Weights of a small mixture-of-experts language model, trained from scratch on English Wikipedia.
Experts: 64 SwiGLU neurons an expert, a softmax router, a shared expert of 64 neurons.
Training: 611M tokens, 4868 steps.
Below are experts of layer 2 (counted from 0) of a mixture-of-experts language model. Rows are named router (the router's row for the expert) and show model dimensions 0-127. Each number is 128 + 24 x the weight over its row's rms, rounded and kept within 0 to 255. Numbers have three digits each.
After each expert's rows: "comes after" lists some tokens at least twice as common just before its tokens as in all text. This comes from a sample of Wikipedia text that the model never trained on. Tokens count by the router's weight.

# expert 0
router:116096175113128118117117112157119114154094113117102139129143080149111152113148089132134120153122104129148143128145100122121179109124120128138131129125117105104143159141114155104102141126125108137100134117140119118122125098117110156130139100097086042120103126162146106116109116151123130099090104137103110145164141091150150118115176126099136159128174134114115101132162144095136133131145
comes after: ".", ",", " that", " It", " he", " and"

# expert 76
router:104098156085128117145116098138071117119115111109167150082112081146104101168115114116131136168133121093128085122136123143113136120091110121122131156104143112127127128138132140103123143062091101153109145085157146136169103097115109169112178140117114084121131154163129133147107151144108077121112135121121129116147158091147135136084132091125148157100151105084141132124130147119126121119140
comes after: " was", " to", " he", " and", " were", " be"

# expert 44
router:117077131109113120103114113138132096160120121114140157118152080099106114121145071095165133101130066105125088163148087064114131121091125097122112106111132116083125133134116132120103113125112099130112158079149124177132103045120108120125131158096119093116100136154123109054087141127137135099083127120124100157146145113126118165125136106171137139096131118129123075121127178125088145146125
comes after: "\n", ")\n", " |\n", ".\n\n", ".\n", ";\n"

# expert 47
router:074110136085118110152118096094080107120111139098126138074111100153103144160146075103115147147156109118109119119084093123106119130102129098112064108110139119113134152118110151107105137128130100151123168123151144115148096118099133179116153150140120063134100117144144096140125115137131103093095123103117123140149163095129158102154177131120170130089148073126126113128151123126090135124137
comes after: " a", " the", " and", " of", " to", " is"

# expert 11
router:116080128118114127144148097140135121127129120117142133105118100099109188120114115122135138133137108099096108162138111075135150109126116108110119095105125141113136148117089160101116118114099118129114144077149134157131123087112123145114145130127098120087117125156101108103073127130142121128118155117117100137140143114123115146129164106170183145039193111139106116101126134124109122152133
comes after: "\n", " |\n", ".\n\n", ")\n", " |\n\n", ".\n"

# expert 9
router:112093110113117104172114118079130131106089159098116148129124122153138129133123126112121147149142109106114090114123111128093130080138108088157103162131141097117128109088063142114117124117134100153090170128169145138149106119115089158121138159125133117124108145144093089120100105137084111113125109146130108135135154130162148125120131116138172141112129140083145134166159147121113177127139
comes after: ".", " ", "′", "°", " L", "9"

# expert 85
router:122117154096118141145092150105130086100095157107107128106133129150088153137155121078125117080134116103084083137115107118110174105148141128111058113134128065093121136113097120118092168083105104117087137113142135114149136126106115156119143123139087145121128132138093126088109107151085091107103123120127092166152129121154154150125136112125138130102141124119144119148161162092103114141141
comes after: "-", ":", " (", " of", " \"", ";"

# expert 48
router:115095137094135095142143111114116098132100129086148172106099096115130177156135102075127150162139118133128124151094108133097124114116120109140091138091131114125099115103132142099110211108122112150103147114164133139158133127082133177114172122118124117124114169155142099100110163101081107113103120086147129133141178134144143126128146126115166138112144124121135118122166128114121116133157
comes after: " the", " a", " The", "'s", " this", " its"

# expert 78
router:133099132137109110128142102105111093114115123121110153087141115134092119101118082123142127163133100109135113126102119109122132112116108121112127117086140130127104125132122157114116109084120124150107171105136153115123122097110115138122130132145102096133093146141130120150123166122134062099106106102124131169142145107148139132102123110115149146122134126096143132120113155125133124127143
comes after: " |", "|", ",", ":", " in", ";"

# expert 53
router:124072155129090117125141088159128098117120127119120137139160086093101125139124097109133110120172092114124115173173087093131150110102134116108124109079126134098086120128109155122105128136102124135110150079120134177138136123132124104130138135116123082074099120169096090097118148126134129121086153141096104144139116124123131128081155091155148134111155120097112106081123151135089097125135
comes after: "\n", " |\n", ")\n", ".\n", "2", "1"

# expert 86
router:135097145117122111133113087115114124083135193103142149140156106108103086127135104122144131153125140135123137153144110107132139106087133135123095108120130111100146142116076168096115112130100122128078135114153169161151083096136131131102160146143104137076091114130133138108086114156141096105118125109125118149141138118142146102108169151137199148120121077140165109132116151103073113143162
comes after: " of", " S", " in", ".", "S", ".\n\n"

# expert 20
router:137110130117105108158116108130103134116109120133110146069154088137126144102160076114125134138106092117113117148109126086097158096098118124132104103100152084116146159137130163108095129103114086149096182054129151134161128133120099160124159130141115110107099134152140126124102151144143103110097104138114117143173192095163126167098158138118177134118150096102122132124121130137126127155143
comes after: ",", " was", " is", " and", " that", " to"

# expert 68
router:152097134099119101150127095153130124097109144119152159102167124100102127142140079110081150153124118109099115172070111118082141071093174133137118168100119092093103123137097132110116122114114110125112218086157144121160118139111124129106165118131092121112124133153112074132094163130132126119114124130164098135152143135193128115114130169124151141119128128096114116091110139086106132146148
comes after: "201", " ", "200", "199", "202", "198"

# expert 15
router:082099150105135111145089082134118122101107154114160157095152133131109114156114087114107127111123131120102119122123113129089134129091141142133112120121109119070104124133107137101125117113123077127081123108133136125119114112102129161124154157154083098110079133135134114095084116113130099098126137126125119167149140110122166094115130114158196139118128097148124150085105145116094132165167
comes after: " of", " in", ".", " to", " for", " on"

# expert 38
router:113121132123099105137093116139131116095113151116121153102148148108122172131146111116138161112146107129134121135147125120117215123088132130109121144072095074128107101134107133099083148112101104143129145110135157146151134128133115132115159118096117100063115140131127057128116129139122120107107120155141109152161153099159146125104145146117116180128138123094124080092130146119107105138157
comes after: "1", "0", "2", "3", "4", "5"

# expert 1
router:129108142087100120168126108150115102124122156115126137082177121119124119125135125115130137137113107125139127115129116110105137112127132134123116137084114110096106133126114148091107199114121119161109131097146126167141129103120120119092133131124109077138071130142152117085122152168115107088128099085131122144142143119146126149113141156160118126109143122123140130130131127120103138137137
comes after: ")", "0", " |\n", "1", "2", "%"

# expert 5
router:086125130097115098152113090143096120145124118129152137144145129086084113132118131106123140144119111112139111140147042106109155122117090109153108142111141139125141111102105130100129126092126098142106125132167145119150103096097128143111144148129118108143121151127179097117062104183073114101107081114139121134149104111145143140111143134169128169103120099126120107138148133063116120110123
comes after: " ", " M", "-", " m", " (", "M"

# expert 50
router:106095150115118101117131084170139104122118127120107140131150130116137169138134140114145136155118102104107113122111097107092099109129101131154106132124163141036099096069104144113131207122098102138109123106155143143152100123089104124107143121113125126103093172157095129096086130160093111089122152092170083169143122111145137169092127133149170124109158124130144089132164127120133114147126
comes after: " the", " |", "-", " United", "|", " The"

# expert 64
router:104113147079122109140117093139140103127111140102124152132163119123122132117151103092147086143099118126108136183114091110084132071105128132116091149076132124109116105100110130111114117114112102159095165119142143124144097133110119136116147142147107125075100128178148087132085164136113127128103098131172108151165134121164140117075135105136138141114133117126107114105142146132125117133127
comes after: " ", "201", "200", "202", "–", "."

# expert 92
router:113085175115094085162103099100098097103141169124076138117154140101129112143126100109128069130158079107095133131133127119116134120125155095134130101128134123112101125134119175122134117104110105154097142130140141100144121104137090162094133143126130122094086174153137114124147152185138103115121164135089118160157138076163131110116173136111119120092148102114125108119103158113095123122146
comes after: " |", " a", " in", "|", " (", " to"

# expert 10
router:135132169113082126146099107092139119132065136133105136127112131117100158153127118091132132156143127080095081139102121109104117123127112111134082094157135099083115142126117148096096152101102103171101117127153154098154102112126126141125131115111119113135111129132131113059130122143101126118104131137132102164157120098129146139123163123134168143093139099143125109143148128122125077115115
comes after: " |", "-", "|", ":", ";", " The"

# expert 22
router:100080145088122132130126095143111129115115130115138126076151141143120129152113099123134147116142124135117116118094058121069114115085131141125127104098109124073117130121111150100124121146121079131108135101132129147120071129121125147122146186147100086131089126150138134128091121125137103095107122120181120167139137117127137115139134117178212139095121096137124152082126128125107104201165
comes after: " of", " in", " is", " as", " with", " for"

# expert 33
router:098126146133100109125124104141127108075116174097103165116124135070091165120120124109137152140163119088107109157114110127115194113104123099095108132092119130127070104119120156132111119121123129146121131115133151121146140119104086192109125167145134103116121135150075103144121112114101113110126139116143118164151135103146132109123149108129169165109163109121138106088139134118135084146136
comes after: " |", "1", "2", "0", "3", "6"

# expert 71
router:110093151092105132124134102141124098123117125109116178113147120066078113158137101109139112182132103086127117148125103125115142104088119124081120128115178115117070099119121172108129128085099097150113186124136142108143132128082095182126123138144099090151091133131130133136114132132114111107106108133121124137174117124144144173119143102179133163098179098138126118087108165129135111141133
comes after: " |", "|", " was", "ed", ";", " named"

# expert 8
router:124130127090097082133085063165118133119119141135144140103165139110134129151106081124129139158135133103124106174144063139084132121071125118108128125089133102089125115135111143086135124107126086143105121091143152139175106122093122121124169124128090116122119118142146113143088155140156116098110095113103126167181153117145179091101150109167146153096153047094091119123101142122098132157142
comes after: " of", " the", " in", " a", " for", " to"

# expert 7
router:127117145075101112161123112141132103112122149106132130101155131108141130103121129105119129154117112130140115123147102105099160120135128129107117153109108115103091138122094153101109199104123097164113139102138122157137127091119099118097132123110094068134080129137145117089105149163113099079131095083125124143141151116138149150112141149153121131105132131134146137136156138127111113138127
comes after: " |\n", "0", ")", "1", "2", "%"

# expert 4
router:072067135107112113124136112153123109133102142114118146119127136127118122103160110105111120143150089083119133132153090102108153113131098121105107135072143123110110101098120152118120174083123095134119128139121129120148098091111130175096150145126093126129118210146149139104117175133100086114088087117182084144150155123165136131130138120197156134118161130109098103120183160097117105134164
comes after: " the", " his", " a", "==", " The", "'s"

# expert 16
router:113084141073120125190146101123123127126101180088120146115126134110124155146138080107158157144098125130129101172169103133120129100130137096136121134087141124106142112115064170100126110089111104158121123143147168136153108121136096158110132175089121126111126128140124084127072130143099131109100124133135137176177174115135139143094133098209142140107135131096118115100176157117116120122141
comes after: " ", " (", "–", "°", "′", ":"

# expert 41
router:118104166085116088145124114121094124134098149078145147108122117088120137135155137090142122189094113121093127156122082146163134101121122107131106109148138136098132107112116167122129130102128077153083135113155146147159101124115107175089129155107129133146111157151130118132097123149083123096085119132154101148149145120142155113105154142169154145118134121126153125144137141106088135108123
comes after: " ", "-", "°", " (", "′", "–"

# expert 87
router:117109138085112127167116106140120112095127172083113149118137122100152169121207114108137139121128110091121090139163112129114153097141138117122122114129155102111134105129062158106130124087124080135115123131158134139147143116121107156115136165093138129108128124138132091107123117134093113105112156144167101182174149096150174132052132117166118170112185126105125108102133142128117099137159
comes after: " ", " (", " on", "–", " in", "In"

# expert 31
router:126109149068078124156124095140124105119113157097134139102164114097122128094135102104132156136119120108123114142143114094115166108137165131115125134120122129113133125119116144109092208120117110149122143108141131180141138113118132145093141111100089089122084123146126112112103160175095126095122105113121121130155148110135129134114148147174136128077139121129160143109157145116102143131133
comes after: " |\n", ")", "0", "\n", "1", "2"

# expert 80
router:112121116083094093110126090152113107100106140121139142113110145136105141144120110079106144152146103114128123142120073125123103129098156130130087104098149105110108138113119154086089125130089116141109133090126137133161114120084132128115133108145094130145094167143082121136078136143129124107099109139154125174141133114134138140130129108175166160081120104104134135078112148111091129197146
comes after: " the", " of", " in", " a", " and", " an"

# expert 32
router:114109190122119131180137111088130120138114134113104148110140151129117108176148079117115121120152106109109118136083105119110152105140150119126101101110107151089057150087084151126098155124119119152097160126154158126145104121124108139119162136148102152121095128130133119116118110123112111067110131103157113162156146084139146123120157087118167139081151125127085123118175142138125141152146
comes after: " (", " the", " \"", "-", " and", ":"

# expert 84
router:134086121104121119118107115151113120065110130097106138098153150120107120090168130106119152146138071101115120198135122094084147101091145130129127130085115133123101145118127129108094153107123094136070146129154142136143114119116115139114141128137136074087095129147159137120129181118115092121120140089147111136151145115150135169103156181144156155103195130141127135122099151141149079134172
comes after: ",", ".", " However", " years", " said", " that"

# expert 2
router:137098142132111126109144108113106103122108116125101136107116108144080115132116057117150134152153107105136105131105108098116140109111121126093125111088144125106102125112129146101129118098103122149111166100136166127134113116116111154125132145132098083138111158145132115141111148126127048107111092091133126154141149096160127147102121130119160147101134114091144130130142151127125133124140
comes after: " |", "|", ",", ";", " in", ":"

# expert 36
router:080087128114108090116111069134130108123095156136135145130112109137131143132120131112133102183101096081120137123144095136121112112102086106108134151132162105123083145080099142117132126126091122157123137125152157118147113092109110112084132111148115117111097159136118130097091155139112131103089106124148133163129158124155166120079115160142116153122136128111125125086126162113086155127128
comes after: " the", " United", ",", " in", " New", " of"

# expert 95
router:107108160135109123168112117131136085114110133110115137132143114131118113145131102066142123116096115130106131133103120119082125098105118125136091144091103132092108101116076141120118146094115118133069138097149131124131119114108125138110134134155133130124097119162155114130046119144109121094104128123143090142150122127144107166116123098134140157089134119106103118127166151131133132135149
comes after: " ", " (", ".", " \"", "200", "201"

# expert 75
router:106129132096128096144114094131124107131111168129157150133160127154104118120155055096103112143121111118126110176101097118091128070102102121123105129084111121105128100106114148119112156103111092141099145114161136127141123105110111112105134132098104103137110135200155127134125132128137112111110108097139090124156128128171166126096125107109144128112135132118113120134137144090128148143141
comes after: " ", "201", "–", "200", "202", "199"